python train.py --experts_per_token=8 --d_expert=32 --activation="squared_relu" --router_score="sigmoid" --normalize_top_k=false --balance_loss=0.00148 --shared_expert_gate=true --lr_router=0.00108 --tie_embeddings="early" --batch_tokens=[32768, 65536, 131072] --steps=8907 --dataset="wikipedia_en"
Below are experts of layer 7 (counted from 0) of a mixture-of-experts language model. Rows are named router (the router's row for the expert), down (a neuron's output weights, with its number) and show model dimensions 0-255. Each number is 128 + 24 x the weight over its row's rms, rounded and kept within 0 to 255.
After each expert's rows: a language model's description of what the expert responds to. This comes from a sample of Wikipedia text that the model never trained on.

# expert 31
router [123 155 160 141 136 143 102  97  78 145 111 144 116 131 183 120 138 170 111 123 103 170  93 142 205 143  79 146 109 137 116 129 135 155 137 142 124 119  98 116 130 113 133 146 104 140 134 163 133 117 133 165 144 130 132 127 152 124 116 129 125 113 104 125 156 123 104 136 134 130  91 127 143 118 130 134 109  86 135 129 193 131 127 101 149 129 135 114 129  33 164 169 125 115 138 141 127 102  73 138  97 125 177 116 144 118 105 106 167 138 135 141 115  86 139  83 119 123 144 134 151 104 136 111 100 110 110 130 131 120  89 132  92 109 153 130 129 110 138  81 151 138 167 122 132 153 126 175 139  89 160  92 104 128 137 108 140 150 141 101 124 158 117 135 127 147 142 105 123  97 144  95 182 125 175 107 128 125 113 110 117 113  75 113 125 116 146 156 136 101 148 126 138 130  97 157 147 146 119 196 112 142 141 134 147 124  90  92 118 128 112 121 121 129 100 117 130 147 148 111 134 155  85 107 107  93 127  88 134 138 161 115 128 142 111 120 159 126 117 147 111 158 113 132 123 133 132 186 145 134  55 132 125 188 126 119]
down0 [120 141  90 110  98  91  96 137  85 141 176 124 126 115 134 151 166 103 125 117  86 146  84 139 135 136 113 176 153 142 175 114  95 116 123 143 137  86 150 119 142 178 118 163 150 159 113 144 123 130 136 173 125 113 133 121 155 113 116 183 125 183 131 106 111 121 139 129 149 105 125 105 143  99 145 141 139 131 126 127 167  91 177 114 175 171 118 166  84  97 175 125 110 132 116 169 121 124  96 128 150 170  98 149 108 149 114  97 151 112 105 164 137 133 100  94 125 124 144 126 121 113 115 159 183 147 105 147  79 104  92 116 130  94 170 163 126 106 112 117 145 129 147 117 160 119 142 149 130 108 150 138 116 124 141 153  91 120 131 106 145  95 136 131 118 147 135 141 137 138  93 114 192 148 172 124 133 169 150 107  94  87 124 152 133 144  99 151 101 137 114 113  95 155  89 133 150  61 144 113 103 114  91 146 156 139 147 134 131 125  97 132 128 112  96 130 129 128 106 102 106 140  89 103 155 122  75 135 127 121 156 139 123 156 118 159 137 141 151 136 124 145 126 107 111 115 137  98 140 108 118 125 124  98 134 154]
Spaces, separators and short prepositions that come right before digits, in tables, dates and measurements, such as "| ", ", ", "in ".

# expert 8
router [107 141 126 143 122 165 170 111 120 121 111 110 153 170 123 138 101 176 134 152 144 151 133 136 113 135  85 141  86 141  96 138 157 146 163 115 131 102  97 183 136 101 146 102 106 160 114 114 111 152 116 149 104 139 166 123 119 151 148 114 151 184  73  88 144 139 102 151 131 143 102 125  95 122 160 119 130 121 159 158 151 123 140 121 161 118 112  79 129 109 142 126  95 142  86 149 143 115 139 137  84 126 150 102 152 128 134 124 150 142 151 151 124 129 156  97  94 116  98 183 125 136 135 120  94 104 126 163 106 146 156 110 133 125 110 104 109 133 132 131 144 166 100 164 106 189 105 134 200 173 134 113 105 139 171 131  98 141  76 111 113 140 144 129 101 146  61 108 141 159 155 118 134 113 114 134 126 109 138 122 163 127 146 138 132 109 127 149 102 128 141 126 139 105  73 100  78 146 131 173 105 145  98 147 100 115 123 128 122 127 108 137 145 124 139 131 135 117 104 140 112 135 106 139  95 140  72  80 126 146 134 103 105 155 115 111 135 137 137 108  71 142 123 161 113 110 143 145 154 144  84 149 100 119 101 117]
down0 [160 136  93 115 125 134 103 148 135 136 120 132 158 117  91 140 161 157 114  92 162 118 172 131 116 106 135 134 125  97 161 107 139 135 159 124  96 130 126 116 128 122 141 112  95 118 120 162 165 143 140 147 154 149 127 134 136  94 153 105 107 124 105 130  99 154 149 138 139 139  99 132 149 172 160 128 165 111  93 103 116 168 151  94  79 118 188 149 125 126 137 138 136 100 132 151 145 100  90 130 130 117 126 155 127 123 143 139 130 161 133 129 119 115 123 130 100 136  98 111 128 111 146  90 141 143 130  86  95 146 183 168 149 161 104 126 114 157  82 114 120 147  84  86 124 120 125 108 142 118 113 156 143 109 138 126 144 159  82 149 136 129 115 118 123 145 165 149 154 113 150 142 141 119 108 168 112 175 124  72 127 167 119 151 152  82 107 123 105 115  98 100 111 122 159 148 122 144 130  86 104 163 138 118 139 152 120 112 136 160  93 105  83  57 153 142 179 152 115 124 174 142  82 124 135 124 107 124 151 142 105 106 139 140 112 122  99  65  97  89 143 117  80 147 130 140  74 110 115 123 153 165 117 164 135 128]
First pieces of common nouns and verbs split into pieces, often after a, an, his, as in end, except(ion), resp(onded), det(ective).

# expert 46
router [ 82 148 118 116 145 134 121  82  98 169 125 162  93 138 137 155 133 130 143 156 130 143 151 129 173 138 156 128 134 156  98 132 142 124 119 138 109 149  76 128 139 108 119 162 105 132 154 116 186 105 122 141 134 112 169 102 137 129 125 102 113 104  66 138  50 112 105 132 131 114 138 147 110 121  88  99  95 126 100 118 163 105 132  92 134 131 128 121 137 107 118 127 112 114 125 145 134 155 145  83 129 114 129  91 143 111  86 124 133 134 136 106  99 167 226 136 131 142 137 145 102 126 107 123 113 113 152 125 121 111 140 147  96 103 131 119 118 116 173 139 110 159 163 131  80 121 123 147 132 125 152 129  74 106 139 120 182 148 143 132 125 159 116  97 127 118 127  60 108 118 164 128  98 118 136 150 105 120  90 152 139 115 119 113 135  99 130 156 131 124  89 126 162 149  81 158  79 163 123 128 136 130 152 154 136 151 126 117 101 112 157 159 124 132 132 150 127 152 151 149 141 155  55 170  96 111 129 131 142 105 144  95 154 136 129 122 153 128 145 139 123 152 161 137 125 130 164 167 144 140 115 124 116 108 106 169]
down1 [118 125 115  78 135 114  92 134  83 170 184  86 112 106  92 132 126  90 117 122 124  94 168 120 154 110 120 115 162 141 136 133 111 202 143 160 121 152 141  96 105 163 148 132 128 107 164 140 145 171 167 139 145 136 121 160  91 152 131 130 159 111 124 128 122 184 105  93 136 135  79  85 113 157 124 112  68 133 165  95 140 127 119 161 107 124 103 159 132 102 133 101 122 133 146 140 147 107 164 124 158 133 140 109  94 114 175 121 143 109 168 143 154 121 103 106 137 114 131  98 136 166 122 186 101 127 111 142 120 115 169 129 134 117 156 119 141 145 141 117 107 146 116  66 197  81 132 142 105 146 170 137 153 141 142 120 163 115 148 132  96 170 126 137 118 108 141 159 116 130 144 136  87 113 151 118 105 108  94 135 114 101 120 132 120 117 118 114 154 130 104 117 107 121 116 163 155  86 129  91  98 131 141 125 126 102 123 147 160 138 108 111 111 121 148 121 117 144 174 121 119 155 106  97 109 144 130 113 130 117 103 137 146 159  97 112 135 145  71 150 113 147 141  90 127 112 131  96 153 134 114 142 158 109 120 119]
Year numbers after in, a month or a comma, both the first digit and the rest, such as 2-015, 1-962, 2013–14.

# expert 22
router [128 132 139 119 151 134  82  92  99 145 109 164 109 130 122 140 172 174 166 131 136 133 117 128 159 153 122 120 135 155 115 103 125 140 146 114 134 124 106 116 144 106 104 140 125  76 150 123 157 123 141 146 136 141 139 125 103 137 109 140 164 116 101 132 132 106 107 170 141 115 148 106 111 158 142  92 114 116 126 135 138 158 148 123  81 180 151 108 101  94 115 135 144 103  94 155 102 122  34 166 133 126 130 107 159 113 129  99 127 133 138 131 119 137 154 102 135  94 113 132  98 120 123 137 134  82 129 171 135 109 115 121 147 129 128 129 165 105 113 138 137 148 117 162 103 172 113 125 122 159 162 113 125 119 202 105 149 107 108 102 137 141 115 131 148  94  89 102 120 152 121 132  75  87 154 132 122  98 104 162  73  85  99 127 133 100 134 104 103 169 104 148 162 104 116 147 117 194 127 166  82 152 149 148 136 124 153 121  88 115  94 117 129 108 148 131 101 120 163 117 163 105 111 171 137 116  91 100 115 108 151  84 110 135 120 111 171 112 132 150 136 130 142 129 176 146 126 142 152 125 109 113 133 146 143 169]
down0 [155 127 137 143 164 107 124 111 117 126 169 127 148  95 122 105  92 163 179 148 175 130  77 106 147 137 172 120 121 149 103 123 135 145  64 142 144 145  95 104 137 126 102 123 161  80 151 126 126  93 119 114 117 113 170  96 191 140 107 140 135 106 159 110 136  97 109 175 105 131 137 179 116  71 121 100 137 151 122 144 146  97  88 153 124 122 148 121 142 117 106 113 148 157  75 155 128 146 139 166 109  95 107 139  94 100 106 136  98 118 133 129  98 109 137 166 118 135 103 160 116 102 149 158 146 147 117 145 106 176 144 141 119 108  99 152 139 178 111 107 132 150 122 140 133 122 130 124  93 131 103 131 113 128 165 122 112 166 137 133 119 141 113 135 141 136 109 124 140 135 196 128 138 134 117 125 122  88 135 149 102  94 167 159 144 120 102 106 130 138 158 109 121 110 182 133 141 156 134  87 123 122 106  92  97 126 113 138 103 113 146 130 131 125 118 160 148 133 143 122 130 132  89 145 167 146 105 173 118 107 137 103 141  89  99 154  94 144  85 185 168 112 135 103 135 119 105 115  90 120 148 104 133 116 148  98]
Month names and the day numbers or first year digits following them in dates, such as May 6, June 19, 30 January.

# expert 48
router [128 146 135 128 123 124  93  88  82 151 109 135 115 116 154 135 149 166 108 126 123 126 147 123 158 126 110 110 124 127 100  96 131 180 137 125 151 103  93 103 132  94  97 158 105 123 131 128 180 123 134 140 140 114 110 110 119 116  95 106 125 114 116 133 154  96  86 131 116 128 114 147 114 134 162 100 116 112 136 138 160  94 140  95  97 115 156 113 136 104 163 170 124  92 153 148 106  97  96  87  88 122 143  75 126 129 114 101 143 128  96 111 114 132 155 106 126 134 158 143  86 117 144 104 115 123 135 182 115  83  85 142 121 128 164 129 139 125 151 111 144 144 136 114 121 148 124 132 125 110 141  97 116 111 151 160 150 104 105 125 158 152 134 100 116 125 136 106 121 104 142 135 165 119 121 162 121  90 102 132 117 104  64  94 100  93 130 116 150 113  98 112 165 135 110 183 145 184 112 180 123 129 150 159 126 108 114 104  87 128 139 120  95 121 148 118  89 175 145 136 155 143  80 160 119 136 151 100 158 140 179  82 141 109 133 162 170 179 125 151 129 154 138 135 143 109 159 136 162 152 112 145 114 194 125 121]
down0 [126 119 109  97 124  95 116 152 155 150 138 134 124 123 133 110 153 154 154 123 105 117 121 140 135 155 126 136  88 155 157 139 124 117 165 154 143 135 118 115 145 148 135 116 110 125 115 123 147 102 172 120  74 117 169 125  82 114 162  94 117 127 131 115 148  58 105 139 129  84 150 127 120 128 115 151 107 154 110 139 149  84 102 126 160 120 155 177 133 148 147 142 121  95 117 106 126 183  88 110  96 112 131 144 147 100  83 141  99 139  96 116 172  94 101 171  81 145 119 110  99 147 120 182 103  84 139  97 123 162  95 116 123 134 145  94 119 134 173 161 116 120 142 127 111  97 139 151 113 145 166 123 131 153 157 163 149  95 162 149 113 123 115 129 100 125 159 105 163 100 140 127 107 168 127 140 130 123 156 117 122 125 154 144 141 129  93 115 120 144 133 153 107 126 121 153 150 127 125 105 124 145 144 162 153 150 148 131 137 120 138 114 129 101  84 131 118 125  95 116  79 138  99 152 154 134 124 138 190 129  87 133 128  99 178 152 131 134 155 123 105 132  90 119 135 134  95 103 164  93 197 133  80 149 165 157]
Commas, spaces, pipes and words before dates and numbers, such as (born 5 December, from 21 April, month names, table cells.

# expert 2
router [ 91 170 141 158 129 169 177  96  75 159 114 141 135 137 141 138 129 150 119 155 132 116 152 135 188 147 185 120 125 120 148 122 125  95 138 130 123 123  91 145 128 110 121 175  94 112  98 133 169 117 153 129 134 103 133  94 140 143 130 134 121 120  72 115  62  56 130 117 113 112 124 148 134 137 134 145 100  72 120 107 114 121 139 106 130 169 124 100 155 133 120 113  99 111 114 127 135 132 141  88  96 121  88  91 160 115 130 131 130 139 144 114  95 147 158 100 125 143 117 145 108 128 144 137 147 113 139 154  97 117 131 137 129 119 128 136 159 117 181 103 103 172 162 163 126 146 140 115 117 139 114 139  79 136 111 148 139 109 122 148 130 167 129 121 113 151  93  75 125 145 139 100  97 121  87 137 130 111 115 151 141 131  74 118 127 115 124 171 137 126 125 132 122 143  54 151  83 144 132 141 147  99 187 134 116 130 135 119 118 170 140 133 132 152 151 180 125 131  94 121 156 143  82 157  99 150 104 147 123 106 142 129 126 126 118 138 143 115 122 132 100 135 199 151 116 146 110 179 112 142 144 117 123 116 122 166]
down1 [146 101 141 143 167 159 147 130 146 118 145 146 202 109 141  99  88 142 105 158 119  88 137 141 194 114 134 113 130 135 144 158 104 164 119 147 119 126 103 127 117 177 128 181  83 118 106 121  98 127 100 123 160 147 153 133 112 112 143 131 108 138 133 109 182  99 138 143 148 110  93 188 128 153 111 159 130 117 125 129  72 143 118  92 142 102 146 143 140 109  83 137 104 122 129 118 122 175  98  72 108 155 113 116 125 162  75 132 128 104 141 107 132 147 120 123 147 101 124 109 110 118 137 114 130 137  95 133 124  95 167 115  95 109 119 119 134 115 130 122 130  84 114 131 110 127 137 126  97 172 125 132 161 115 144 104  93 121 148  97 154 158 111 136  96 166 125 135 129 150 126 133 180 178 157 124 141 116 165 116 125 101 148  99  84 130 159 158 137  91 137 169 141 128 128 160 147 148 150 143 104 132 110 140 151 164 149 133  93 129 159 158  99 112 130 134 115 125 118 143 130 150  53 142 129 104 114 121 118 102 178 142 167 138  90 141 111 151 109  99 154 118 109 101 143  85 143 136 124 133 115 104 167 123 120 117]
Digit pieces inside four-digit years in dates and life spans, like 1'885'–1958, 2'023', 18'47'; also numbers in score lists.